From a checkpoint of a small mixture-of-experts model trained on Wikipedia.
Size: 10 layers, vocabulary 32000, 54.3M parameters.
Experts: 32 SwiGLU neurons an expert, a sigmoid router, a shared expert of 192 neurons.
Below are experts of layer 4 (counted from 0) of a mixture-of-experts language model. Rows are named router (the router's row for the expert), gate (a neuron's input weights, with its number), up (a neuron's input weights, with its number), down (a neuron's output weights, with its number) and show model dimensions 0-127. Each number is 128 + 32 x the weight over its row's rms, rounded and kept within 0 to 255. Numbers have three digits each.
Before each expert's rows: "comes after" lists some tokens at least twice as common just before its tokens as in all text. This comes from a sample of Wikipedia text that the model never trained on. Tokens count by the router's weight.

# expert 60
comes after: "'", " was", " and", " He", " with", " he"
router:141100127159110125097081116111141040146128074168199170177175120162129105141096150152126085127158176241198124093138093109121163051171120127106111101091191155123166151126122157093127083121176132120118127123111131160091185071085116136123164134131128153100118156073141126132171134130123095130148178131130111117128168141103099088143096123149124185169107175156085084132163117142122072129162
gate0:157091109183150165121085094122177088114131120171174122184113115113145121131156119129162091105117167142177102117071111140120121083098116086118140196110094150097233166150085075100182138108166134119087100106137147112170165153110118222172159090050101162179065164109151143149145134162068123146078162148100162105155114184086133130103106130141133161196106165106127158119163130157074066142166
up0:120165163041068094097170148101132131132138119108129172079112102134124098139127125120106164157152069132082151134196126139123149168163145151161125094144128146130078116139159166138086117120112105144145146160072125121089068155139141058140126147191131036107180048118120131083111128077179132130156094138142108147124133093136133101137182147132151103098124071153176082160096156081156208109118
down0:016137170135171136097093148105090166122122139155171118090144168117055089140102122061112052091146108071153143167147129120069074146149159172098137134120164147123202144178147116157087113116104096098172096124125145099131142181121049130095165110087138103159201136160200157144158163137093101161066052089081132116097154091171118107130130119083109138104109143142133105121149109175149100173154
gate1:153138103129186136089135114068128128104126165135147150123166061148143124208074117141105167104184148129150143133160129118125135067164139138095160123070151187120141107149112167140134117121168117170058107108144126134101096141100145153191201128115155100080069143110167146151148156145072130164182134169090178142115134156147149141102085154168106130131163110133128121134185110122100093121174
up1:141132144094120162091160072107093183084134133107130114118128159157114171152098140165161196121150134201191120106158127158181167177122156065089166163126152142135134081179189131145100132108143158129164163134139084165131135130147145118185175158091170129119171123136131138105145093123102068097131119204133172085099133163159111134140142125156100156219139154134146110176145065115150131127122
down1:172126158132120094115100101109156202164154127126129179059114144151116135149055065155132122094139124115144105118143165164113109088164082106127187078124131147079132142048127098147100135119131158089128138119105140132163147109113184161141160139099089075123109084156106160118080155126126130081157143123147143143121084116129155128099138106091149098122173159154174162158100111126185073125171

# expert 39
comes after: " ", " 0", ")", " —", " 1", " 2"
router:120143137125109122133135146154102126130173152113118143163078146116146143178112124105117102078158124188120077120133130200118111136175087200142079117175072151100138122161135184075132183161094087144179083139099123136162035109103077128091155148117129126133130089144140155090142109147224129081155136143066110149193113133077100088134140120065125157171130107154095134161115025059126121091141
gate0:068153103135107148108131047099127174143202221110077130201138118183129121162149149099176074155131156157096082122155109133154108137152102140126135117154151184165143089071136148149110144094110047111132164157086129151118149101112074139095115128116124173136125169127186099172109157121113147101151185129179135095174097137134144147107129157073127124105109127195128113105141137099105178144117
up0:137083144167171114108098207140129076132052075143169135055129126090120147113140116174095141131092121090146156142131145129099153126097169087111113099086134071138080133163113106131152129133161181140126107110149116104169098125118178111146154145151142068128108075115073157090147078118141119185097066097107140151055132098132123126091121086178086166148131140072117131149083087135117095130139
down0:111107148102143126126188105158134137102156144060109158098119109149127095151161119184124102141122073131126148114117186105102208121087162081115132148147113179123162142066077146164126095103120071078090131108165184128160124152139080099066136146040136114154134106130164079099167126105125187146184171145079117086157142110076091152090165130101108099135108147141122090137103066124098128134167
gate1:124130152129126091146107153111071131162065132174112132176105173168101065170155120169103089111166143097088155173113170115090162144110121190123123127120109085111143128124111125108073066135110146120093116079160103129102111092105123147091149159149107115133090136159113111129133061125122140133116230138066153103068131113126135162135115106100162154134145119096114095110080102201064094167150
up1:108157103078153162065088118099085132185086166142098132160046156127122150153123119146139094139146128156136118131157099139111152185100133164162134144144149126116117154170172105172108169127068167066075092056152141146117104107136139210139129111102100126104137148137110189193166138126087125083084119127152161157162106172113133167027169125138164121109125166125037110124084124109102141139146
down1:121078129136104086107182196138108154101097115085135096141130125121152065167131072116171092117113113128122151076156229101106138097107137132138095107160168104184132115158099127135150100128133107172133134075146117126152117056079090138171107083147153155118108134086150098129118129137164146133093087134112105064093124108118106080068142136151151180185114117099173209127156067102129125082107

# expert 33
comes after: "\n", " in", "|", " March", " May", " September"
router:181134092123186108143156054146161122106106116131061107168137153152081082162113125126124152120185164138202044153135112078126158194186130112081131114120115012126171126083180149078126074124094205134073135117100122140176125103124093109124147152145114129197120150071110124129094094122128152107129168119151128141091164123080088143153127136118098058149090169152116155171095126097171163186100
gate28:150133101163126078161150098200189128136062143105111071093135126117107122108064177167075137146160174128133093159078115135133145149203147165154083115085140106147150100102152093117131130138151123065122122094153073100119173086095123099124116134123145145144150173151157144129150185110124129154207143148118157089098142056105067077134143077149124093143149153163139125206127095100112141117136
up28:130127177142131193113109132065080114142153091144124155171124121132135146150146078032148103108132090130136144080162113136111118102085101121114132144145145156083115097126106144144099148155107137146072130171080185202119109186142102147148089135114165117129134059103051124157135110116115128072085106093123120211154131171169150144124129173106092163098155101115144146089130178110112097150099
down28:169078097155126124153122128139099136148120167099104111113083119089114122106121121101127051091151159151113063114142165130124089137105123104126186129105123151151195131097146118138099108127130075086127168160140133138117150184151132101165127129142069123144080173173157129080119186093179103099088155110120217109105163118146161064086093184108116156085099105124112081107117115093143107180076
gate29:093185103136091125109135110150030153146117145126121142138127099154183108078085130132159145122198158110129126134116144099159123130156130171118122059149157152169161156112155051193148078113156101149147140152106102108111110059140133064116119156163094092114139146132127142165069128062137172129127037141137144126128119140167173158100148092108064124135162113159091115121107067072121110127166
up29:110091083100170131148148119054181138131185109138136114168103145098025177185109117145106117085085134143144126128111111124058167125088128054118130158169112117081097089109127147127161134126147119096124178139145134102164102169096136197159129106102141092133132108092166120156186141153172083132159188153134147134137117091104072131142147155164156079112088133115082107134141181148072157110118
down29:142108090118057152105128161102104174155142090087150129114169121121139085108113125128215121144124158142168121095099090125185178126082081156136114157145162137157144107143148135194121139120095151070139150082134115167109064133075080162093106072187113116140130147059143105167098157096137125139103098056114135100159180160126094088113066131126177110127127131201109125096131092123113100080137

# expert 17
comes after: " in", " In", "In", " the", " to", " on"
router:135165110124150121138068141139131100140109070139086143123127127098200155157121112141134117140138056182104114195163116125117127085126207163149022135098125035106082141065129113159119130169141179157148142092085180115195196206128123115111116156140123167133164131168114108125163166130092146086130123082150112128121172094180116105119152109134107128116122152149104153127153159120131130151179
gate1:100133164113107127099109143172239084136117103156092145187150123124177165158093137130114121110165083132144172127151122089169191114142120111166136086120163073066181130078136111134099122114178095099163160140096072082152153146100112055113148146093109135121151167096116163166120175145095162145130155092120096128110125129087146112051095061120112190120113150067179149127138155151186126143140
up1:171145119140158128164169137070053180119132185114179144086097160189108093117190115125168173139131165124128097143118156150100109138132141140091126134154122190180072140145092112112154124131113176146089106137169161172107096123153155186117130133207125118140103100147158120084123091104194136130137102199111129114148123110160111115244127218142173071182149131163114145108115082084072106124136
down1:182094103141132171118134116060100148137112114166156160165180152112158112131107109122100159165103077127091153104097095238109149172146066113128101145216080101110155050123184151159160115169151122131140214147127109107148136098147079140180129155106115138129109145135113109138147149131191167100109101150074112130109149118130119169050146099126139071130129119122117162104141133098128114098102
gate2:137179144102135124122061117181162147150165082136084064129110097157163124143121155107134135109068139165083101140159126137120125190165147175137062123133088151139187194151150088087142111149141149151099126187142156143127187167112108114046133110153200153131167165146160129123139151123141130130067142121126157177128173154095169081179121138169149119140116093156083162087158185076092167176148
up2:121158143105093127155109111129126109155150146152074085113093131168244184150153139142147181128111149158112148188140135067145140161152199149135098140165108078125121139111134155071152114178177149142101116147116212133118142185139149115084115155106163133142216161183112119155144116139094121084089115096108087137109148108173107119149167118144100112137135151128068161116131201115080161203181
down2:121161108093143146130133108051119173122123079122146114170185092141131144104140085112152132217100165057108110107132068124123137073120157108112062092151158152134140058071049135155129155201076150112149093130152150101168110119107175136122125132101091124147155099130114165134172058107112183157105107152099081157127082121094103149115176077107078124080153136197146119130097112167097092131097

# expert 37
comes after: " to", " the", " a", " not", " and", " for"
router:153171138158120149127112141136120094148171142147130078206114136055166120108104102106119074082121077110074102191159118133207112126131207099164076152101118097123090147075155164114109103154100113119140149113129167139174181125137076107115164113139099126105131155143169119118137106149101130135106104109125144131046138122157099161106115128148171173038104110188154060113121123111137172095149
gate1:223182132138091143083137144111121098121151106171136159087174135124117158163104068114095138110143123089114100130172096162121123142110136083130146135091095137096169118075000142097115141175142132207136167133149153201127145166118097070133081149089147180177144140106164086156111173130125095145156105139105138061087118134119159144150170096100117146105100102089118134103124121148130088126172
up1:159148191096142150093129146070166108164127094110093137110114136147115182130149053134123198147108184120074067116122087175030123092097118099102184119157120150073082131165143119079123077120113133135132133080088133164152155162072182110189135122106118101120176118111172134116119146118230158084134133139138180153094115103128118124123176164145111108147125128155171115125103105144222106130161
down1:127073160128163131137159164132090057076194156110115102107104165137156125124126167154152107162142103133188123116144107129094162124123148128100147103159103125092154083110144114141159144141105105193077182097190133083091126135105158075137119132117083129123178110124088130075150153143134181075126129074137106076111074143184135164131116114148139085094107172086136117104159154120107115123154
gate2:139158091135088134118127108138139120105067185178167074140111202141132133123123120155177135189109116057144106139089141155138160133205146106083160090111128102154161096091168176115161086171100075126135160138072172146051138120159064074162164154131120166125101063138188124102157108102103159100111129174165084112089134112138156172209175201117135129144126122135130150125106130125118168080133
up2:160138221106083147115122120149132140073067142120144098178106155106134168161117137172145146146105123092146124147044102116151111144158104147117093153106101079105073092109161188115143108197124142106142170118099141163085142145144067110175164149117075199160100105144149105134156147140088137125150171093132084131131118114074154192162177167144143134133140133135121141125082123121098191102173
down2:102204127125133128119135137199107101090109080102085096115149125145154085105100184154161113153158123103140073126082087135138150169086163171093126100104228094181171118164070130164100181197160150151159118125123159111137117195096137155122095080154160105198150123122086115141143131138109079107084127131097105100145084160073133069153150111183106157122114115128143160111138158123095110137133

# expert 49
comes after: " ", " 0", ")", " —", " 1", "\""
router:122115133105137137091107187160128137149145165110138161139125151119158139146109152128138091133138129221118095146125130181123157102157102177124105108180070131101111130182138199089126174141083111140182094115051136143160021112062090111086142162100129130116121061144113162115152109094211168108166147134064095124129086149112101036141171118120145175157156095119072109154108038078119067038148
gate0:120129081104166167107110096085179101122074154117118138118112111080159146128109137127141212060149117097112108109142094195095117087134141129104069130151131207112106139175105130124116167115146082124126107174130165115127127148169168115108101095099184094139097172132131158145148069153187109141127074098126125099178066133084157119207113128132223150114070145192099062120197165121120136078138
up0:136119129167161143108132114103142144104092158108112125146157139084162142106134120123129182106164118104094169163145064192077050113168117141106126130162112171131125167207087124150096145117135100091143085141104131165119104172106165090117096077133144121119116139158096147173116085095132145116089149113081120089222074116130142143192105193097208104156087132127088093139159184112116150099141
down0:098109095086143197158147141135090130087131151132190120133114103114085102121109147069087144108151167173170150118087136092119113153121146130147142092150127090127093094110130147117122054118153115121080082120154124091067124131164100125121185130149091129163142126153131092133134112138097110121141105117147164105116161155080075112175087147100061122122087110152104132131160107160107171145157
gate1:203134140069131138145143088172114098171110116114170142094111122143102068102153146123169115118161112157130092121143154132110196095167140120096134128157119161105153078169146109150126113107145125040120098124095112117121152067087111118100130142177171060109060086155129115136156110131140157096118090140153169196126129107082097076140144172128206150138146143084157172160123064102108090084098
up1:112099146131091145143095134109079116077072200129138081161179163118134173050070138162134130101115088090076157149152131116103083113167175132121179114093099095120080147115153133142078141077144092112186139128139140122116107179138123100044147158129116155136201176127110144124100074178145114111128113114126190111119081117152100169136148112103086124141106118116171078116095146170070125110204
down1:168141168122183066142128098119118102166126102120165107155165146105100127088071116124123156152145169118070086127132129145137118144197103198132135172140160124136135199120122122144117215135126148060130180087086104093127154118127168097132186109153134134125108130120112123101160125163107149190089198135173102178137138117165178133153098168116157126110130144074150112100150107130088144147165

# expert 3
comes after: " |", "|", " ", " 1", ")", " 0"
router:120142152122117066138175207050141128135146105120069078106194102169123196145106149164129122206161126200154137115179112169180135129035119102133103124099132102105161131095067154135090114126173184081139124115158072169084132082141117112114155121131145109122105137128107111100110178113169108136120169168118126102139072097086101163175207116064091149136086166151074116102138120173131133126109
gate5:119111102177167073150169198102057164149118090096095140114118090195123132148211136137097117133112066202108128121108152106102165094133153139107133107117124139127132190143122147153112100077160137175100159151131099152113075080110120132121121194125134120103113152125080132124119183118075106118137095147098072104138077101162178108150143154126122153124133160111072149150131128144130102077129
up5:088089139151123125120156141122087133158088086158110131118148093135110126152177195166094107130139109185090112129161126172079149127127089081113142111116129142170125172198115111147135125143113145188106083131113162170097149134140139144086138177139097115142104121137159110160145159124124097117173166188151090103145109128078157145126135158136185167113077099119101135190142065091149056094150
down5:153105111145170087131149099157119110180132138133109139168105149071129131137168123149130122110082134086118133140167158131145135105150208140154116160127136134136209133139092078173119162125091085066135120151163104109124159133177126119108144155128113174139136104106161130118173183101133133112161137165173105112140159111170135128128159132105171097131062077096117107102212122115134126054110
gate6:078114104105157116116114151107119112119158090122101167109104093127120221186111191088083159120128113114114124099136160144127106091064172117112049122106131199118110090106162207112140101133109129126160105155155138100090162110149153164197127172077182103127157143092144173153156162162088196227140148106138117126105122153141155071093104145146149172101104139113120122137155162107114064162084
up6:144091128171074129104082166125121121100136136110099156194105116124129106048096092180189133163139134119122186189132170100198076185144119119141179132162156087165118105122099084144112162128163134166098150109157103181165072113187141115074156136153102077140130148155130089140113148155135066046095057154153165119127109128186115132148159137118144069135122133128135138128120069109083115100125
down6:124101110156116134167126110135125114133131124152092111203144101127072129120127114113143205102152110070126091063066105199110120129100138104121117124207134121133126090138104148211125137126195180079143034109144185141088079088144141125165113115177152150179160107203115115106138177076165094167128107114134148128089144153113072120094119096144058078138166163161127098113140127120122138113143